config.toml
n_layer = 13
d_model = 384
n_experts = 64
experts_per_token = 2
d_expert = 192
d_shared_expert = 192
activation = "silu"
moe_layers = [0, 2, 4, 6, 8, 10, 12]
router_score = "softmax"
normalize_top_k = true
routed_scale = 1.41
balance_loss = 0.00323
balance_bias = false
router_bias = true
shared_expert_gate = true
init_std_router = 0.0178
lr_router = 0.00117
vocab_size = 16384
norm = "layernorm"
norm_eps = 1e-06
tie_embeddings = false
optimizer = "muon_variant"
lr = 0.00647
beta1 = 0.93
batch_tokens = 131072
seq_len = 512
train_tokens = 587500000
steps = 4483
dataset = "wikipedia_en"
Below are experts of layer 4 (counted from 0) of a mixture-of-experts language model. Rows are named router (the router's row for the expert) and show model dimensions 256-383. Each number is 200 + 30 x the weight over its row's rms, rounded and kept within 0 to 999.
Before each expert's rows: a language model's description of what the expert responds to; "gets" lists some tokens that make up at least twice as much of what it gets as of all text. This comes from a sample of Wikipedia text that the model never trained on. Tokens count by the router's weight.

# expert 62
It responds to: Prepositions starting time or place phrases, mostly in, from, during, after, before, as in governor from 1916 or in April 1941.
gets: "in ", "for ", "from ", "of ", "In ", "after "
router,162,229,215,211,221,197,206,241,218,189,241,190,172,224,200,211,137,230,118,199,161,166,271,182,206,186,171,218,165,207,186,226,216,183,171,208,177,243,173,254,214,227,230,225,182,235,227,231,193,202,199,242,216,215,208,232,223,169,152,243,211,205,157,239,228,197,173,181,174,227,201,199,231,175,187,217,255,176,152,165,146,162,199,253,217,240,187,226,160,244,184,177,187,193,191,233,178,207,212,175,161,202,190,212,245,126,158,271,212,203,215,231,251,233,145,191,218,177,210,197,175,213,207,211,212,210,185,210

# expert 54
It responds to: Infinitive or directional "to" after verbs like set out or went out, help verbs, and pipes between table cells.
gets: "| ", "to ", "; ", "To ", "= ", "I "
router,188,194,210,233,218,257,217,215,220,244,207,206,149,171,197,223,183,227,172,225,201,196,256,210,196,201,145,215,170,183,207,247,168,175,184,256,253,217,232,229,203,165,249,200,263,170,197,155,231,214,170,159,205,224,178,187,188,151,180,151,212,168,246,183,170,202,167,220,201,183,194,216,183,169,201,188,158,225,199,221,214,223,187,220,154,235,154,211,260,213,147,247,251,149,215,155,192,253,250,232,171,127,221,193,203,250,193,253,151,169,249,176,217,174,217,158,218,219,186,244,199,169,196,172,165,139,251,189

# expert 5
It responds to: Middle and ending pieces of foreign, mostly Slavic or Nordic, proper names and place names, such as Novgor-odi-an, -ović, -ski, -burg.
gets: "an", "a", "i", "ar", "en", "o"
router,247,197,216,167,242,161,191,189,220,213,212,200,194,213,267,143,196,171,168,163,187,253,220,183,192,173,174,156,263,178,141,170,230,198,261,187,195,232,191,176,208,216,161,157,203,214,194,228,220,219,187,188,167,203,241,214,251,194,215,214,210,220,189,201,201,193,199,177,221,167,164,227,181,242,268,223,161,198,197,207,180,207,166,187,194,193,193,195,163,193,196,205,243,145,234,194,167,144,155,221,190,121,210,170,236,234,224,167,190,260,272,168,243,205,189,205,207,189,213,125,175,189,219,218,210,202,213,205

# expert 27
It responds to: Closing parentheses, asterisks and table bars, plus ends of place and taxon names, e.g. "Kondinin) in", Creek, River, -idae.
gets: ") ", "ia", "\" ", "ir", "* ", "us "
router,221,181,199,239,234,222,219,167,196,130,197,191,141,198,175,192,223,183,188,196,195,212,228,200,157,161,207,226,184,168,165,192,235,209,205,155,227,176,194,210,187,189,236,198,254,174,152,202,201,215,185,198,202,194,201,238,204,237,151,225,167,211,205,223,213,205,207,185,228,169,155,207,150,177,246,198,199,180,240,206,179,97,157,217,234,202,151,176,152,157,185,210,234,199,183,179,187,215,181,188,242,225,199,231,175,195,150,243,233,208,222,219,209,151,179,205,137,198,208,226,233,159,170,164,149,153,204,138

# expert 28
It responds to: Lone capital letters and unit symbols in tables, coordinates and codes, such as W, S, N after degrees, percent signs, L for a loss.
gets: "°", "% ", "th ", "W ", "S ", "C "
router,179,178,180,177,207,245,220,221,264,202,161,191,212,195,158,189,258,239,222,229,209,164,221,211,222,194,233,223,186,155,223,209,162,237,158,152,197,164,158,156,191,132,214,211,225,230,195,198,226,132,170,209,227,185,164,207,213,233,180,208,169,209,180,213,166,179,202,216,178,271,173,157,145,233,173,152,222,213,210,198,280,193,183,170,115,170,200,179,215,188,236,266,213,255,172,173,201,202,171,186,178,256,227,206,207,186,238,192,238,177,155,220,197,245,191,209,269,156,150,213,232,215,236,217,209,224,207,183

# expert 44
It responds to: Final pieces of names and institution words before punctuation, such as Point Lookout, Mrkonjić, School, College, Street, House.
gets: "on", "out", "in", "ine", "', ", "round"
router,200,237,246,194,174,222,165,226,161,202,204,187,224,198,221,185,220,174,204,199,238,197,231,218,247,156,210,228,155,235,203,208,160,197,168,198,193,240,124,158,287,219,172,213,154,208,203,185,188,175,187,212,223,185,190,212,214,216,229,246,216,227,131,221,191,133,164,198,210,204,223,224,200,237,198,168,235,242,172,196,235,174,158,193,219,175,176,221,175,178,166,198,222,265,220,187,211,262,151,189,199,229,176,182,194,199,264,213,167,156,166,224,217,286,188,164,240,215,210,219,227,174,190,263,223,250,218,174

# expert 12
It responds to: Final syllables of non-English personal and place names, such as -ov, -ara, -ina, -ek, in lists and tables.
gets: "i ", "o ", "u ", "a ", "e ", "an "
router,220,211,230,212,146,189,180,226,222,241,173,171,180,221,176,197,222,224,218,168,173,236,211,217,202,186,241,214,220,205,182,205,212,186,249,195,253,230,186,173,184,179,217,164,180,241,234,236,188,217,170,138,197,172,210,202,236,211,223,220,173,161,226,184,187,220,172,166,234,224,216,246,225,260,184,228,139,120,185,181,187,181,171,171,207,170,219,109,141,215,197,223,242,211,190,186,184,179,198,227,222,242,216,199,214,155,261,186,174,217,175,228,184,244,247,199,233,174,197,167,193,219,202,139,222,238,251,191

# expert 39
It responds to: Year prefixes 200/201, zeros and word starts like St, Gr, om, under in tables and lists, e.g. Bi-om-edical, Eur-ov-ision, Under Secretary.
gets: "0 ", "St", "om", "under ", "Ch", "201"
router,194,201,220,227,210,206,158,174,176,183,219,206,220,235,210,208,178,197,227,180,239,166,158,225,262,158,196,211,209,217,203,189,184,138,184,280,204,190,233,228,180,173,149,177,212,210,148,148,168,186,209,212,189,226,261,268,206,201,170,199,252,229,183,207,164,185,227,218,203,174,215,204,146,217,212,180,210,201,244,208,177,157,196,187,150,215,200,243,185,214,204,159,149,201,197,221,172,188,173,194,159,245,193,216,194,149,167,201,218,211,234,163,188,194,198,209,197,222,265,177,231,202,200,246,192,190,197,227

# expert 2
It responds to: Joining punctuation inside compounds, ranges, lists and code, such as alpha–beta, off-pump, 0/1, list semicolons, braces and underscores.
gets: "-", "; ", "/", "–", "); ", "("
router,222,164,254,249,178,195,177,174,188,160,173,217,201,184,162,193,218,185,147,186,238,248,175,171,152,204,153,223,181,213,190,217,201,229,201,188,190,232,171,208,190,170,164,212,189,209,195,180,223,191,193,232,211,211,189,195,168,214,229,183,155,240,241,171,203,181,229,164,203,215,196,172,187,227,196,262,217,204,194,253,153,149,204,245,135,195,168,190,200,160,183,234,159,246,212,153,220,199,222,218,98,252,210,204,207,238,202,193,197,166,194,181,184,189,169,207,194,176,189,229,245,162,157,168,164,191,173,209

# expert 52
It responds to: Opening brackets after names before birth years or dates, and month names in dates, such as (born 1952), (1932–2000), September.
gets: "(", "In ", "born ", ", ", "July ", "September "
router,160,248,177,223,183,211,145,198,249,249,227,174,219,215,271,262,203,237,223,189,154,194,194,174,142,188,169,182,226,223,180,173,187,139,171,219,165,223,226,199,218,227,159,184,223,199,229,185,243,268,202,228,244,176,148,209,211,213,179,193,161,198,185,177,262,200,207,164,219,212,166,172,211,217,171,146,239,207,230,190,167,179,185,221,260,170,167,140,233,226,199,215,192,147,224,207,181,160,203,186,218,189,177,179,215,154,180,140,153,165,217,240,220,194,200,210,192,227,206,153,191,132,203,120,204,164,193,237

# expert 15
It responds to: Possessive apostrophes after names (John's, Alexander's), plus accented letters and pieces of French, Arabic and other foreign words like Collège, Musée.
gets: "'", "Mar", "’", "Car", "Bur", "Los "
router,181,195,184,220,194,266,254,198,167,192,223,188,197,183,163,181,156,156,154,171,183,197,120,155,213,268,177,181,211,276,177,212,209,168,191,258,217,226,216,204,179,146,186,192,196,199,226,221,212,192,203,264,184,219,234,197,204,205,174,206,188,202,196,193,195,178,180,223,203,212,170,277,251,205,271,223,187,215,203,187,146,183,185,172,143,196,194,243,197,204,163,206,156,149,182,232,176,204,172,211,260,200,218,235,177,211,168,178,186,155,158,162,217,232,225,195,238,170,230,205,201,178,208,232,206,170,227,223

# expert 60
It responds to: Opening letters or prefixes of verbs and nouns after auxiliaries or articles, such as bl in blown, ref in refuses, dis, exp.
gets: "p", "b", "c", "f", "st", "re"
router,248,192,170,198,254,200,196,187,227,236,202,236,186,188,204,197,192,199,203,234,173,180,125,178,204,187,181,138,191,166,198,208,199,213,197,160,184,236,202,172,173,246,150,191,218,204,146,222,176,207,195,246,185,268,189,221,157,176,198,218,254,186,228,209,175,150,207,219,217,158,232,205,242,231,139,222,182,157,173,278,256,186,239,214,204,261,205,208,224,178,206,180,148,188,133,232,225,165,198,199,221,143,191,181,178,204,225,155,198,225,205,183,195,235,204,219,198,225,192,221,228,222,177,228,205,201,171,229

# expert 19
It responds to: Commas after place names and clauses, as in "Providence, Rhode Island", plus opening parentheses and quote-comma combinations.
gets: ", ", "(", "), ", "\", ", "., ", ",\" "
router,231,170,179,236,218,211,222,179,218,215,221,206,223,215,194,198,216,196,202,235,184,204,141,170,181,205,209,195,171,217,186,226,222,192,174,254,187,251,209,179,226,214,187,227,177,158,196,151,187,214,176,211,235,154,155,242,171,193,183,192,241,212,236,192,198,228,219,142,189,222,189,224,225,226,208,160,202,276,217,197,168,235,221,247,118,198,239,170,245,210,216,163,192,155,261,205,207,238,182,217,190,182,220,156,173,164,225,161,172,185,193,213,237,177,220,157,122,180,194,221,156,195,247,161,172,180,267,175

# expert 16
It responds to: First names starting a person's name in lists and tables, such as John, William, Michael, plus capitalized words inside song, book or film titles.
gets: "The ", ". ", "John ", "& ", "of ", "William "
router,158,234,198,182,144,159,254,250,187,202,211,190,177,268,170,178,167,226,185,215,156,192,248,212,216,230,216,202,181,161,208,200,199,173,215,204,237,179,159,196,231,194,220,210,175,172,186,227,173,209,177,188,189,159,183,184,175,151,215,188,189,137,158,167,170,197,158,152,250,190,225,153,174,205,198,201,206,217,246,171,165,199,212,193,243,195,216,252,210,234,227,201,218,227,202,148,190,231,189,214,224,241,180,233,208,202,230,225,239,219,197,180,180,203,191,204,212,207,204,221,187,235,225,150,164,270,222,169

# expert 8
It responds to: Two-letter word pieces like is, as, ep, ip inside rare names and foreign words (Quispe, Blasio), plus column pipes in sports statistics tables.
gets: "is", "| ", "es", "as", "us", "ep"
router,188,225,216,195,203,240,195,187,229,171,190,198,125,224,219,176,175,192,228,215,271,227,199,191,227,261,249,228,185,234,235,255,184,256,193,154,205,188,224,237,179,235,196,185,224,220,164,242,188,241,184,171,206,121,234,204,200,223,232,204,212,186,152,201,205,162,229,172,219,219,233,140,227,215,151,202,218,164,235,204,165,210,196,141,195,179,214,169,191,204,211,195,260,229,184,177,163,241,224,215,220,259,174,213,239,167,221,204,266,233,207,180,172,202,194,181,206,252,152,194,189,204,246,214,225,169,131,200

# expert 25
It responds to: Forms of be/have and modals (was, is, been, would), plus the first three digits of years like 201, 199.
gets: "was ", "is ", "201", "200", "202", "were "
router,250,169,217,240,252,167,199,208,166,178,192,223,170,261,220,230,163,196,216,193,229,188,224,215,161,210,195,196,182,172,239,176,191,220,202,189,148,246,217,208,224,159,188,220,179,206,223,231,169,203,175,218,250,205,252,184,185,194,196,132,221,183,172,222,201,194,165,223,187,195,175,239,240,228,175,177,190,173,190,166,120,174,229,175,235,248,171,153,200,169,184,228,181,258,185,127,165,200,156,219,186,162,162,246,215,181,251,180,180,173,235,205,181,218,192,249,199,183,234,212,187,209,171,190,163,145,188,233

# expert 42
It responds to: Mid-word pieces like ear in gearbox or ind in hindrance, the preposition at, and LaTeX-style ^{ superscript markup.
gets: "at ", ") ", "^{", "At ", "ant", "}"
router,185,200,215,229,217,224,176,242,160,195,152,191,171,186,127,207,173,193,187,219,182,211,191,172,203,212,292,239,205,254,249,203,108,217,151,224,204,212,220,230,230,154,218,221,180,224,196,186,228,215,188,219,217,204,230,150,172,207,177,229,151,239,194,242,151,180,178,210,163,164,141,190,197,271,211,227,165,168,195,215,167,143,201,144,176,183,211,158,168,183,191,228,265,204,228,204,201,153,232,177,230,237,241,133,203,160,248,208,195,184,189,223,174,190,199,162,189,114,205,270,185,188,145,185,207,197,166,202

# expert 0
It responds to: Table pipes and semicolons in stats tables, plus on/upon/onto before dates or places, as in "on 29 June", "on the line".
gets: "| ", "on ", "; ", "On ", "2 ", "1 "
router,171,213,213,227,207,217,192,213,199,257,248,223,209,138,176,235,180,223,174,192,164,183,211,207,163,139,243,191,189,152,194,217,175,206,165,245,208,243,223,250,215,167,282,142,219,221,211,184,223,257,201,203,178,190,162,210,211,148,150,220,179,220,206,243,227,245,226,226,214,159,228,165,165,172,210,149,174,218,149,116,225,246,225,220,189,156,225,218,167,202,191,232,194,166,178,188,199,194,228,230,137,171,233,203,238,249,188,203,190,206,176,205,198,212,163,186,256,204,192,258,190,205,161,247,220,169,162,180

# expert 23
It responds to: Prepositions, mostly "of" and "by", after role or place nouns, as in seat of, Member of, Minister of, signatory to.
gets: "of ", "by ", "for ", "to ", "in ", "with "
router,170,162,170,181,177,240,246,182,239,207,179,216,235,171,217,265,204,151,173,189,215,173,212,232,224,221,230,182,168,235,181,168,211,227,216,198,193,168,180,186,160,206,157,240,246,232,218,211,225,247,154,148,197,202,191,208,203,176,197,156,246,246,186,207,198,236,173,224,167,205,260,221,175,191,230,158,186,230,222,207,209,289,222,159,189,173,215,161,195,184,172,190,182,202,199,215,136,216,220,186,154,225,226,221,153,147,122,218,232,166,245,213,231,215,177,216,224,239,217,170,160,219,167,144,164,236,250,180